config.toml
n_layer = 11
d_model = 448
n_experts = 32
experts_per_token = 4
d_expert = 96
d_shared_expert = 0
activation = "squared_relu"
moe_layers = [0, 1, 2, 3, 4, 5, 6, 7, 8, 9, 10]
router_score = "softmax"
normalize_top_k = false
routed_scale = 2.17
balance_loss = 0.0141
balance_bias = false
init_std_router = 0.0248
lr_router = 0.000516
vocab_size = 8192
norm = "rmsnorm"
norm_eps = 1e-06
tie_embeddings = false
optimizer = "soap_variant"
lr = 0.00187
beta1 = 0.95
beta2 = 0.95
batch_tokens = [32768, 65536, 98304]
seq_len = 1024
train_tokens = 362000000
steps = 6038
dataset = "wikipedia_en"
Below are experts of layer 7 (counted from 0) of a mixture-of-experts language model. Rows are named router (the router's row for the expert), up (a neuron's input weights, with its number) and show model dimensions 256-319. Each number is 128 + 24 x the weight over its row's rms, rounded and kept within 0 to 255. Numbers have three digits each.
After each expert's rows: "comes after" lists some tokens at least twice as common just before its tokens as in all text; "mostly gets" lists some tokens that are sent to it at least half of the time. This comes from a sample of Wikipedia text that the model never trained on. Tokens count by the router's weight.

# expert 31
router:123160089175150116131144113132117178097091105110141154155127106133092121145148140112102148150157103107146123099078149117111137127138098127119143135098054114134113126148110136075089135145132133
up0:124111127104094108117149158139159085111128132128154109058136140137119141147176105170149141144127127141147161158159096156109125126159100117073138145132109110132135106104107107099117142150179113
up1:124100116111132157132138138135136146145128123114122108150123155143110133167143135126176167135175134149093193123088113081115128154126135123113120128075106148123139137130131176117121123137153136
up2:123092118117113165122128126086151131138116169064144152108148112159133157172151127102102108082123123094148093137123150126163121164136108161129145148140102122144128140121124142134106206151144101
up3:114110130141130106116143171097129102088108073099128120136140104132122132116112154157115128130138109124126146166131148126089115150140122162071149135142108136086160136124103137148128138112137164
up4:122110133134144136122152138101182122115126154097164077121158126090128143107121115159099158178150137174171116143126159145094083135138089127123142142189174125138137101134089151129138120119140130
up5:138105109123143128133155143141162105143152119124113140129141161146108131134148113121111107190138138105142137140130103113175108131126106139123123105163117155175138124115117150134140146124139114
up6:109111116083124101116137121100121157106132173091114139153135150159131135182133136121117149173164100126154126148174139110137121185141101159137071113107125128162129147162153108144142154084175108
up7:137117130118059117123122126095140130150110100160147116129185150114167165104108130119121131127129138134108102155085147126111069129184073149067108093132145146131132076136105126125126118138112158
up8:108129128130156108157132137134117144125100148153134154123143129101169136174171130156117164134137111121160104139143112134132109143150101191134099101093111144146135107110126148149136164178117113
up9:116150115152137123161161159140132094120140140124148139115135073098129150133094151142137083158141135125132159118150133114128118081132120165110140192131121048112103144122116100107132103170135098
up10:098095155088135106140116153149111100115103170096139122133140084152139101146145108110104064117182123132137080122180141132095111109139130142123104135100084126130151117146070157148108130104154112
up11:120115133133108144163128117132144077179114077121157105120142109156109128153149103090200127192127149122161131138152101152100110079161141134143104135096123117166144120117156119094102136106106117
up12:162115135120123126143160143116122116136154087103166134107139075116104136159141150133100104152127141135139108177096162146131107171152097127107106132130124137106125114095069166155176080132137117
up13:133122133144152164133128120144088098140094133101156102120143111164066097151137139096191116164146153108127109141112153099145112191132132129133098126143131140154161124157093116145156132150073138
up14:149159105143120122108136125117134114069134087119140100124143106141123127122120126119152128119143186097097132130141155132146102175156079120074150109142130110096128145106103114099092138122121154
up15:134126159124121140106108126123172136126133131140133145122136143126120133104126133103101178152179121125106105143138139074099071141164120151089120167149154123146190078134089113126126128112136152
up16:114152155135117135185135112164136137100141127131141150067136114121156189146131154125126157159142105147160131144135096123140103166135087131105059147154117120100105120127127138180114099151111086
up17:102128126167155153131136079142135128114103129100114107140145138154094094122097132092087110184147115119097153137133115135140113160124125148109122111110150160156144127076098153102143144135143078
up18:118130123104113125120137056105135116140123098163174089098171126087148130087070154158136117171132143136086143173078130130093103121157103116120085125137148093146130091132115101147136143137096148
up19:125104103087089113154138100120137163138156075120161108129136097124154121148141134123153084101148151151143066126085179144128097119147118135121135139139142110118165089129134142121119106092159071
comes after: "\n", " |\n", " of", ".\n\n", ")\n", " in"
mostly gets: "==", " a", " an", "The", " \"", " the"

# expert 28
router:134159091112146176112082158127112165124074172105116153115113132119087100146093107122165132100125138100128141128140146112140141141115157116143159146117123123153132151073132086121126125107097152
up0:098130115136088130102125135139152107124135112160188141117153141135146147120115119132123142136156119139106107150109111131097082109158088129045100169128135121123159082153124108113151143167170056
up1:133104101124132168150141117108131144117146106137145138121133105167155157135107123121135132158117149150136115141127128149092116184138120186101143105130120105140137129150133157141178127130156150
up2:118131124099110121123095126138149117131151089119165088139157105136137091100146136104158082104159149107173170118075129146149116100162109146109132152153136107103136111130115105101112153115179151
up3:149134088103078162108119148147146118141138174121164170129141123143143139151113121160154096098129136117106122145139110112114122171136137131100079133142140117160143122128157134082121126149105124
up4:110151107116105128103110151130112136113112132160165105129131111096137077156158143127096106112121081151107106150093156118169116118147088141121123116149127154139134152126108123141160198079170149
up5:106125131132114159135131126100172105119137099114153083093153168158124116142181124125162189157150128155131129173083139132142079146158111153128116139150146145179140094112104132179159108130091124
up6:085198127136117162146115130114112099122108135163150134112132167098136064132100123131098118120149119120136071119085121147093109063141133156111082159101134174125132139137130113116163138129153081
up7:098146122144124117113143139131159117174125135140187109127175137105123127074113145155120134142161103146139104160136148127115085106175093114091125129140131132125160053097113132124142141153122105
up8:142118134142114120127118150162136125160143121132127138116162140125113132112134110142141173186132104148125136181142096085119111139152133130120114129126093113165129118128167098117099191114148128
up9:120138133128141094142107115110143116163095145144143095138127122132106108082118102114174118118129119096120106151093126144129102102141152112147125165136130147116145092113158119114140107112122146
up10:134129147139146121143179095131149134123138125110156126100177130101124165154129124154162151129149109134157101188106144120103095170150102100142104141112121123157136091123113114107131098138090085
up11:114140122098123134109209147116165116109135087148172132122154141130173133101149134126119174153163135166130092163062134130111063123145111133067108099139156120140145084131129138117117162143141100
up12:143152093130126145169162141085081105131106161129138091095148136089135159092113128152139166110147114096135136133123071113114106091122127116105103150117100174129142139136110158139093153111148168
up13:126165099123134150098115142089146134147075166116160072135145148127121110092153134117155124113156140094163147150139109102135097173150131076124115157126123114082132134117072097165173125098146153
up14:127128119127120165117139138133164122151132146144146136098154169140164106153121112168159146104127095146148115149130132138124112142162138142133081098170139115156118134132121139140131092114103082
up15:140158136111116107115139092137179149128135112141212096106183111144159107130125093130155141117184127145156084127103113104120109133163066118071126109134128120158165110163107159119120095154138150
up16:147066118137131136173130106073158192117112093128139147113159138137145129131097149130160142130154092161116148152116151140143103116146138125122143124180173118104167082166141122135128104133100093
up17:142126155116134140097147091090151096172162128155120120178143110088123132093132154165116139136164105144167159107104138101113114096149124161117098142120109094143161127149101143164112134140145159
up18:114129109134153112113133142137172129118117149137160113141187155109156136114142137136155173150168131143167112151118111114137084129175131123102149139172131101149132105159115135136169133099122130
up19:092119103158127131079113137108133110155113130151132119143158128114168124152141155156112124164153114144136123140129137108137097132135116216090118099148119125118145122157101104130200175132125120
comes after: " |", " the", " and", " of", ":", " in"
mostly gets: " prov", " expl", "----", " public", " Prov", " new"

# expert 17
router:102161119135134118146070108112130143115088143079167172151139103150142153081132147101107107118101089109121139111157110051138114143097152143129074186145142152116105155095138153111109103114127123
up0:114120087144109128129159125137129103119126156132131144158135147130102153135093151153105168190151134134155131166092166074091096142127134123100119176169131152134161133133130205120140140098103119
up1:096170124138123095121116162067120119152129133130151141121136137132125132134140150095147106156157118096120132129137090123128126128130153132117130159133110129120111087139096139137144117127119141
up2:128143132107088087165100140142144098144136144119152119137139096129106162115120096166121161143128172151132097138125148124131116126131118161120095157126108171145130102183116139120157158111137142
up3:148111102137117120152120093126146158133091135115126110148147115161143164102127119132118111123129123168135158162099138085138109099139127132106122146149139141149149091127111139160151144117136118
up4:119097097104146168136159158135164090125108133154137167063131106127155119142169083145149134135153146146076108148141088168116114104126123135122134164110120106127125125118122124122100172138120153
up5:140075146140106151135119138113111159123095148129162130139134115119100120126127143109095094142141109099115089137136101109118119156137115120114112187084088105093164094141093109125158099126124141
up6:125112096142184136093147089132205148139134132168117110092125145136155161173143110113111129148167068121114101126122112099172112113123126133128084152132144116100111118124127150154130104083147157
up7:115118106141128110148148131110106110148131131107134109118164124165093178131123116107133113147152144135157137149083121121129119148146110117126122139104103115127140119099100150071136155081122098
up8:135127130114111085091108114111142156129117097126163176159136109162102113158121106154121113107121152120132119120131164124072125136122119133145097093166162139174113114141134117099103118145125099
up9:149152134134069110163133122114108100091161069122138142088124167133141110079130136131176093142157106126112146150119111071095111172134117144095156136155142131125141130123108103132107131139145146
up10:097151125119091163128096134096112116174094158134166102149128108096118141071136168129140077152141124130114106123102123163127100124143133158136128135106080177122162120131079125156134138115141150
up11:133135128150123103119140121159166144145127073149127130157175145116129135111123165133104122135162110165115155157126143129117071137150110128092125142111128087123132079122081135132164175124131114
up12:076108121144116132112109165083123108167090110106153152148139131122091123119128100095137093168106126086143110095138134116101119101126138124095139198170138084172108129150127090123164134127106108
up13:128186121107101131159117147132108111096109122135142087138155114124133124105120112117149121136104120093145131096058087140114106100144102128119111137121109154132142108120125104119143130117122122
up14:078132131117130097135142131121116104129118069082137152118148152098175176150106106161111111154138144151108136129147139128132111111138143131134105184111145139133113088155141108095117161109130104
up15:101104102150133149108147136130198118105133129119140159136148123158154113148139092105107132110123125131110169111145167144159093158125128144085081139115116158136156145114122174119127126118149138
up16:102113119132159137144145155113136114126135104096162133125136113192130141122178110086136091170104090143126120128105130136140111106137127153133051134107122154140141133087114142060184123120166109
up17:133162120102137138106138148103138160128131163066121130094142111123108120138145135140126133141149096160109117127146163155142116165144084116112117113151133118124140132149108145145127063139157128
up18:124100136140143164111113157111147145110169127141154137130143131159157149104144103124112129135182126114131140142134114094136130193158125176112097136150145123110101127153145113179140134169155088
up19:142132134118165145138167107142111103113145154138163143141151108169155124174129122094104130137135100146107134181098131153133141132139119148145120104123144108116105127092107138115155186147137119
comes after: " |", "1", " G", " N", " D", " L"
mostly gets: " Sch", "ch", " August", " Med", "′", " Field"

# expert 21
router:112151130118106136113076165151101153071089132054133105139129113134083140139125108108164084110128118112126150135116118143166114142128183129148111155108148088140106136109133137083127147083116177
up0:113120084158142118122169107122135094096168117125111157120149203134152135162114140091104092153102127163140117144177142139129094134125122105115095110131136106141095103132120155126131165108109127
up1:095134100131109132154148138088118144122090142139119143108169145140150113110127129118099126148115106171114123136108109109128101098153096141101128126137113155129153116146145103100177137136111079
up2:141069118177106103165107121112131093122141157073158137186151116133109145091150139140105165136192116138147142137171077169094086161129106131123148160186126115124161079146093097124140127116164123
up3:137157103139100103149117109116100125088184098116180112125138135139138108134150109156113115175155099150102170155116115112098123181145100119125156115107128096118173144129140127104115141111162151
up4:159136150099134130107214095117145139139132112150165130136143139124139108134099144121122083173137150185124135120126116101124119119147134125130150145154182108135156109161123141124125136108144115
up5:091149124121111103107154122134181136143133122182151092117148155141146139131147130166134124187139109152161129141145122112119087159151124108086132111116138109154131108100075120149114102120131084
up6:131131176143120081105166153086131116117144101173141130173159077112135117082137135103135173141143144160108118140137119118122093102161090168114116153111137107096169108159138151122105124147099125
up7:140121116058140125143127140109187161161131113149143123119191127140148173120130125148136147170169137170164068153115150131124074179164102170119099115118118122148131094150117094115127158145148138
up8:130198099093107135074127130129149147152125144155140105144144102086125139107159126165173146136125103132125114193115149111136096134130093133127144146144118130130159098134155143130133149161143136
up9:112111115164144138120148116080149116120164118121185138142139110095153155076126113108117157152145145133065158153126146109140123167136145171121136130115136114111124126163112124106125119130118145
up10:143089116134112122093100141130184118108123112141175152155166108122138131138133166129114103154143095142084126171113142154104075161160083160104106122154092074148138075152118148120151124170117110
up11:148162130133140128144130132109152072114123167119121116116144116131106172112151142194082144097154118116163105121156146110149110109162147182124123142155129092124132125163150142118156172110106153
up12:089112122111152166131119096124114156138188106111151139083140184110147152110136104129141115105130115157142136153123131102069105184143127132110101123129106121114119099162123151149125114148111059
up13:117125181110153100132127122110167118157154120152130176118157069154207139117079094083120139159131160133118120114117103137121101105136123152129136191117117125162098075123107142109123120133139142
up14:127144134114087112125158115122165125159146147109124104130158094139124166091112100114134134162124140162093161124135116119082099152149106137115085129137117093159129102086127156081112100122162092
up15:106114115099088120116127114125133131122133123108146162087136126116089091168124133116143160156170090157113128154110118111117101143144101134109144167154148148134149146130094148125129126140151128
up16:109148157178127137139175159106135149128196152173149149085135124179165172127110149069131105152137140124136117099059120080112124104138113126121109138097114134127095121143111140172128130125124111
up17:136119121115132120118162134132177121129159149141160150149191097139156128057143137124147107143164143169144101141083133113143075132180118145065121137139172092139154047100099157124152151107097095
up18:148096145174076139115101105131147106106085079126108154139142149108128150131117121096136111155147125121094135117118142040121120063141117154106124132128100119183153112100118146140110137112178146
up19:102126133083074142110133160113156152094144095133169122145138144104166151118096162144132140185137104166119151160151136153135117115146054127131136100150111130130112110108110107122118128120141107
comes after: " |", " the", " (", " and", "|", " \""
mostly gets: " un", " le", " cre", " inter", " ob", " non"

# expert 4
router:129145107117130098119146152146134140090154130110136138146108127123133153133135113153098131154116142087135132105106146121139129150121120132127102119155147120158103145104150146128139132132138168
up0:101080114125158117133148100093152125115128098099137128099134131176112105129170130105097122118113110117140138168130148126124118115128136132109139123143064121120102103119084074131125179150164169
up1:121137139131106093131100141110152100124137133120180088093175142168140150097119128151119112126145105136103119173108150149107082135165147143106142162129130129151110080120049141107137175127133117
up2:141139123118100089098119147127166154124153143153143099104138132100106115101118093124111151178119150121156092108123144143090117154133134169114134125093153095143118134073114114127122128091139101
up3:119150088125123132100108138109119145126163157113146120142149180146150141127065125120094184156150115113134080140101141126143116128125092166119048120157133126119160134113131147108149134094120117
up4:124140129165087153118145178156140069143156120185160140160131112116162132169117115138103121142126137124156116141117162147146130124130150130121142135156125094133161109115143166139141164110112130
up5:142106159135156110145130140101140109133135088116115152167125092120123128149121125090163153116107173162117107121117109131125122112134118151121083122118154113167129126106120168156141110100108122
up6:110095095131103113158098095142133099131133107134111129110125136137159126091145101167132125123160110149077129125120144119106124152115113115096100104126105170117113105160115123108133123165122168
up7:131123135164160130123105138132179110105150084172106143127138140143125155105147124135109168142118159095155125108122119132139113154141098133139110175111121132123120136110113116122162134107131139
up8:153106145112081168148138138188170109137126154156126111140132123121153127145134129139131150140150128113169102142154133107087136128124119143138110135132137138115125103098123106126103129101157206
up9:116109122124125120145145135173069132128148135159132094155145123124154116102117151146107144183114133158121086148094149119152113117128133129120119132180111139140137112091158097109163085119120098
up10:095123129138096057117113130127142159137130106124175158112131116117138118159095122184101118108123082156098058145158156125130119160126085109095140147145099118151167115138152139182101151169159130
up11:120096133104138114164155182146158095136144123121154118167144131210181118167120117114130115156130123134128122150099126114152112151138109131122123123141073107095146130128118139112134139111148112
up12:099129139109115105128130170120146128163155123113101123135134122137102173131099140118148136103152111131145124133064126094135115098120071090096125162162115148190155108109084134096138111067115085
up13:131122139137108152104136175105148128122126108148174126104162129139181063104090127160145119126171129146157164168091118156165107142153084162092108137151121125128168095160109138153130135137156097
up14:146117136128162129122117133094154137153121114120167110131192123113119110132149181148117139123145115179108126172114120142136123158191113128112102134135145123163144109158116087137131147148085089
up15:143122134099109124115148155127180102134163106144141134167132106158136168092124139144106128114106079133145110159127177146131102142134124091108133138139111154153160122138118127124180137081119153
up16:125132107114128152117113174169157056115141131114135176161146166096123109093142144154119170133137158182118106140109138116104126147134147123107124084154148109122172110117130175137115122148122160
up17:115098119124201151101160112084158134102132138136141135060134157106132124110082130132131157161112125144081135162130105174143125126123099161135119076213111091205127126118155140121136091159140123
up18:129143115149118106154132118169152135118123136114140093128140134151134131124089152107132166152141122160101181171122149150112108135129130092138149169136143115090104098105114111156161128126130167
up19:108116105131124093102117104115123169058128159115124078084129127081108101131132152158135153147130135125134120143110122100156116153137116103123097094161136175082142157147121153133166143092162112
comes after: " the", " a", " M", " D", " L", " A"
mostly gets: " other", " while", " all", " part", " rest", "°N"

# expert 20
router:094181148119145135119115145147141115138187143130111150134109112145130114152132170108084178148135154149160121104157116130112131144104115133159170162118136106173129099099122128108162083111154119
up0:127157131142128139135140146134154134106138075146122091138156168120127141173115128109097111141120145124112134151118150062112111114132125132152091132112187123132117140105083136098148088103107136
up1:117104136116116128100142126124138112129158066130161080101207135115144164096124112153145122138154115122138119163113141105120062146152077157100128141173140114156153105123099127160133142144188103
up2:104109155122109117136098135121189198144129156105117141172131158118123106095147161068100130130155119152118109134153118106137127162123091110143122117147126094200168063145127099110189091140134124
up3:099096146121113180116118126127114147082113145096156119132133141107134120114151134118116152124127127162155136127140135075134102132114110111111163130148129119134169077131047181103115117113128113
up4:071137143143138153144117116141119145125184129102174090079137144150126137173111142084102120150149096149160144154102105129124117114146095083080129153119110085153115142128143096163122147111084067
up5:109127118111138130131138134108161126132160122140137155157154157113162093114152140140120140105154174151140116125156144130077110111140094144077153132132178165138170110098138075089132133132113122
up6:107129116141135170109145167107137122122173071153178156138141156111100139106101143078107138124139129157093153138109142130135119045131113155099125145121171112122172121121134143162117113105190145
up7:134138102137123123130151149125104116165137088143117133108136115108126097123126100125173145136152180180126089147132103118130114104127131127126141096073086118122131109139110133117132157104159149
up8:131192138122135124090158106127129129121111152099142122096131154115124103159104112104146188167151135136142146110145078160139132145104122116109141140112151111119119125146089099125093130106180100
up9:112148125124125147088169184188143101132135111121142100136133134127161105121119110134096127220123126097205138154129148106139130080133111142129142189160140177197130120095129144134091073108136147
up10:131122111133131143143123127157136145134148130140122131156121164104151117180086146118139102170122160126111146135165124164105110084122101125119130133161154107109176132147112155159162099146119067
up11:089187116094130125111105112154105115128149095157181100158135102127132127158147158133148125120110120177129094127135090141157115093129103127131107110158100160165122142090114119130176108128175109
up12:113133122157126143071118128144154126161151083139128139120122146088137123146131120135116125114173132164072123133168146155078125132131121110130142183135183148140121116160079104108148132093150154
up13:150119131109174094128156144122155107098099057144132131120115113124109162123143164143148130160130140121167123130146112095115118103124087110105098117082147111121111123128126093118142113142154178
up14:141090125177127131152171116123153160126163142106133105147130090103124124107133145104107133143127115112146188160148137100059104107119132140138145127153183137174139080111112126103127127170125129
up15:093112128092164145141125139156112155103131115166115157146127100107157118133156104141133074116163161122127135101156126159148124110126128108130146121111125155112124126128100162097143086125163142
up16:090166153109136138151114135081130124131132130104146124154139107106169161092130103137118148136152155124101058102128133117157118103141106157113116139139165098119160128139101120086090156113160122
up17:087129133197129130128107169135164116111123120069123130117140141123130127155135102143130142154154112160173126138128147156129130130130113140128167148102151166123136129124166129139110176100141144
up18:137174134104171161131127118163117123140142125114100107195141110158119117098127109140135097075124128139094117163145127149102125103131135165139135164123147098110104105146128122149093115140157101
up19:097108137119116080126129116109120116116162084106122142113134123131152148177134140110123077123164121165177101118148146180169134168145103119111136125175119148151092123121059123119127209140111112
comes after: " ", "–", "-", " a", " (", " A"
mostly gets: "==", " first", " They", " born", " them", " last"

# expert 30
router:127136136104146135138099147135085120101076160064121119094105152103080131135137153107133099118129098117147143132143150153145144151112124097147119161119135140116121121097146130103131158110117152
up0:124123143173159182128131127163147148102109121128141147149160083124128119087150149150101124164157136168132128152134106125137078093147129145093100102147163095147142118148111139128111124166139094
up1:150121116162152084140112130147136137108112099133136136112138134127163123154145145124126107151123101163148060140110170105137108153134136124129132085138146119112127110090092123149126115121153092
up2:126156085160142089108098104112156094130124076177148116104149101108136107139157128129131124122123089149127137150076139121103098078156111117138112144111122128130192130140131141141137123110135093
up3:124127137156095098148152155092124114117160094112179183076141135084104177140116168126134135171156118125107102141126070113146098100127128093140144159107112137102102097093099114142153135110136109
up4:142168089159109128121111143115134126084149124192157125146131115095162162148102113107171176121118175153131132169071137091143128097142120121142088126147128139142162094088109109115174098170066136
up5:146076135135148140122125120152090113141132132136159079170131147109145089140080098153155108092104110139121169127113165130121113126138109096114091124132111136133123122158110150128154141141116094
up6:106188141114131111161097151137122107118118133148151078116141135120103095100095143144123149101157151109163116161119153121133108125175089121127106159160161112145142123123140132114119136096127108
up7:155157116125135145163148163097149091096146111133157104163131105128089106139099117138131142096131187130130121122117130149094111118139104142155134136119205121143163140115161145143148070083135145
up8:151138147127146135116139177103191145122139129135173113103184144064159115143148127098117152166148126101107126119126101115116109126189131127104148138083122120127121087114074120144132118121113113
up9:151101084127157106128145169145140115136147092138162067129150160099152071137112119145158120112160125156141114153109140147105112133176082110111140109128142122161116099133140067139134127126116103
up10:142162151137082132095139150165133158157134106089146116086143129071151107123175120133142151122138114174147091148111088113104103104147094147144083147119113082167140111097063187168131116138128145
up11:081194145105106133131105135084136131173115123147154093142152108125114076124171117116131153071117127097133106126123105171096096116163123140134090136148084091112140112118124144154145123116149110
up12:154110131105104122130099177098135123143143124131135096117132121138157114127202141106161109127112138133166166175130112120122113084149125180098092146158119118139181126149144119166130136092148107
up13:172088122157053126075097093151128139152178097137152155157122153120127123140129203165129126132143150109174121168091102149125099124143142165136149113160152123118143134148109148127116133174122118
up14:147145104163144172140150127130165095113127125139109149122157135120163155115115159107123137138151138118115137108106116101124097085158127122103129148126160125165197116145140125144142113142112126
up15:101131134136113110092131108114169121113151128150130116154175118122140104143108148162127186140174129138121152152124105094098119104184067147094105100118140112112170067134063124140152129140174102
up16:127097119150142105104099131105157088121132102096130114150149136135154166079104124152145056105161150090145151142136170141150108134127104160084122165142150089109171130114130140142143124087136144
up17:102115112184099156126133121144119104059163115128128112112134175140111138088091117126134135164145140166153140128150151072100095112143128101097128115171155121165119115125141121159101110132132087
up18:115125117091155095099142105094150122118121115132125114124148078151201105101154118118114130168157126138150155134099097087157109109138119124107145117154096132138100112173138097163151102165169099
up19:112157122157130164143106165099144160115096170162180154127138143160121126138171114131115118136159090114106096173125131117123109143144125134128120145140123130136164113138113134137124183103122133
comes after: " ", ";", "–", " M", "/"
mostly gets: " km", " mi", " ar", "ateg", "%", " ft"

# expert 15
router:126090158112085121128165133130135075193114139108136148127144085104153130142149143113163092130133105153119159118079160088138146133117102159135108111135105113102149149094122143100120130167162122
up0:123095114127138079103157140145148121125079082116127147142145069115116142110145135137144120136163116112123120151125141146156113137138124164093151130134095122136110143168089169128099135128146147
up1:124127096128110114113122089144140087143146136107107149148137104105112095137115131125128125155118144154139142154147101085124115145118123151091139135129159112123148138132097139083142149104127156
up2:168098124140124142123126154144155130109112137106108117114132140110170104129140140110105085158133121144107134164130120115078128144138128132123133145164154084128126134122115151153119130156177130
up3:088170167153103136116117169083137095172108149171140144141137139100113111115124119123111134180135133169123155136147152102145120128152071111110117164128122115131101121081116146110124098159177103
up4:140085105158101113131176102127149084143100132139192110113135131133108114122118156155137097167114146135124157167130144141109123086133097172116153126170154110160136124126107128138120129173105150
up5:113143144102134140109175170130156108118122111100172130064145117126130167138093161169145094187159169147167109118123125062125110150138137176115127129117169124113135144148091177135101108147134161
up6:130110168172137148127106135126144143139100113158181123143136112154150108080129129151125146106171142131118159144123132100091104095139116159143128141167159125149130122125134137116128124117178117
up7:119140139103120153120107112127152131176134097137137112096135129151138114106147103161121090121150108132094151171134093134168117144155079143093118145150111124125123123100083142149119165143171135
up8:126146122146133114120135146122105116142058148083111126144141140137098143171152155143125144123131131145119141133134127138133117146154113122076134131134108130097155142124098166113079129189116106
up9:116130121152123158135111177126125126155155141176142137125135122092124092159124120120140129159165133141142146151131136134126126120139099201140138150158142157126138102148096138214120126176156103
up10:108105110141097145099139145137161118151093137089115119142140130146142124137105122100157127168139137154155163184130128129135132138130095147147129141186126146145136115090122093168150136128118153
up11:134086092142082102082129162171129105111088154089133146143146123147119088108179135097094121123179132135155163136109156129115127148130093142116146109159098133111152123098119138126135153120186119
up12:119136092111117121112132111157166129085129126106155137108128154173103099135120144152154118085148157156116193133122087107132107094132146072081086152130127133139128110127129120098160122117159086
up13:122160126091131187126094182154157122117148132093106135126148143165113137173125155123128143111126131141144117138127139122141118123133089138100130155129111119109108115105129126089120116133176123
up14:120119117107103125116136193142166114104143097156144121116128077148096151129130144106153134171168123183154133122111151113160121127136125167135130131157108076164116131110072113143146125148107146
up15:095138098134065138126157172119138114100115120125120107156143119140140166128096141147079119127141142173152165127128126138150120135130134129118122112163152110081138123097139085141142123114113110
up16:144135136152126192082157140131126161137175137127137122144136113096133140165101115093122112152152128144125087119140118089085116134122124161148126140141125130124174126134116135087136161128184123
up17:166108137128128094128152148123120109131133097157148132080137103122130124151161163140160143160151127149143106129152122100135118127125146130102130134177087128106142112132112100125137154142180136
up18:058135112106132135154096134153108147142102133109131110104142100110159110181153104133153127126148081127130144153150132034134127144135106152123138148148114102103118146120103153107141132153109110
up19:117101133116123170128108194152170139154123099156139097131138140108113157109134116126149139114168101158129079154089163141137127127136096161120122099103152141140119119149130180154147106125137127
comes after: " |\n", " the", " of", "–", "'s", " his"
mostly gets: "|", " Location", " village", " most", "=", " more"

# expert 1
router:104179137114147134113078115146137108117111144127129136097113108152139189133122156113123091160099114121099110148169151092142118101141191150113137144114112105157108148126122151145135148125118089
up0:101129132150140141095132127100166187116146106132148100114121136149155166135098078164118152100145088182122097146137137193120115119128114168128162086101140131153112116128132150154169150072142063
up1:099092156134109116119092119150148097131112060136154085096130152128119166134134124115123161141176086166155122196132124127120100145123143134145107107122137174114143127122144120172145156086095167
up2:118164121094063150128113128088117114141108147126173112113135119082112119154151113158130087116152091130117106150107101140113109108147109161104092172086092173123138105086089118086130111108128127
up3:080114130112140107140114162078156094169111105148172153097141166121161145141149117128131097132145122118107132171111173121138125107155071130130127128126113104188150094179121133096115164144151132
up4:140130127111122127108126141116122095104090134168144117122136170108191120104123143100114117156125086109156083140170108118165135164139114173121139124117098134132161117133113139121088153120171157
up5:100124109113133115138129130072093181167124133174178089150145115126134107137151148179098103133102124117091115161137116082123106121132132168083137089131134128143150123123104101088146128166186117
up6:129128146133152142131124131132135136142130122168133120124150086174100180133126142099129116134137134117142047120148141168151131141150129140104112089150147121144113101156134140147153114150094117
up7:100116157122110115148159121136123128168136052116140138136126122104140136172150129111156185154122133170155104123076124112147110112141105130143123089153143150137131133117123144130090154120146104
up8:120137112132123146098156103116138155133109087112118158127138127180123118129121138129160092148140121194155109135177150159162128137132122137081140138155112153095149130146145120136155107135156129
up9:116122120123160117077116090159121073119151157163126092124127127123121127116125142126125120168147156177164121173144096142127121111126171135148097111160088100123080115113111146143136144135127107
up10:114123110158157162123139149160127116099139113098142124125157120124179124113129114171153134138163141165157140150124117129168100119164074146112105113151125099127216073161121141083136137148125104
up11:103135127155134161116124133124122109125108128128140094133145108103146139139160118056137111097128141100104133175114126134129129134129128133121161126158076110128124132104132139089120161135128078
up12:080098113112135116146144101104125124127134183077145130055130124121142112147196133120114130156111124165119048169155093100122124165127121126096105129126125111146115133097098119142155162100168136
up13:139165106103157141110085124108140106162111146119124100095144130114131121155188105137127147127186155145120135174130115112132107123135115135106121101132097132131134120072118131118077178137096118
up14:058129133138144148125126138121139127142080132142176142146128158115173128136100131104135129156091151099126156122165133134105129158142130089113167181158149124156165077113152117138166104101105104
up15:119140104145058168145162127078135120117130122143160146142131150125149145159113107132117126150169120177091127164104137128115080115146126150107136108124157130079172128153122088173151162132147139
up16:127149104119105155160183107133161129108087128107130129130131099172102147064134148148124138139112132138138100141140107056136124132109093089114138119102105154145116130134118133158149106100134067
up17:096158107147117090145109115127127136129108107167124155084147133128162156137120104155143140145143128130127134166109140122133116134132124155107117120134120125156164106116137148172129151176138081
up18:160114130126142126155145104153131129124166090132124157146134137120121159166160142129124121141142120170134107141170113095123107171140125156134163145068154136189127131132125162137106181157163115
up19:116117139074156154101114133172163150117085131118165154169136073139134143142129165168106110165130135125161130142143143149103121081140118091126114116126136107153101109168150117146133144110167122
comes after: "1", "2", " K", "|", " at", " T"
mostly gets: " US", " Preceded", " four", " three", ";\n", " Date"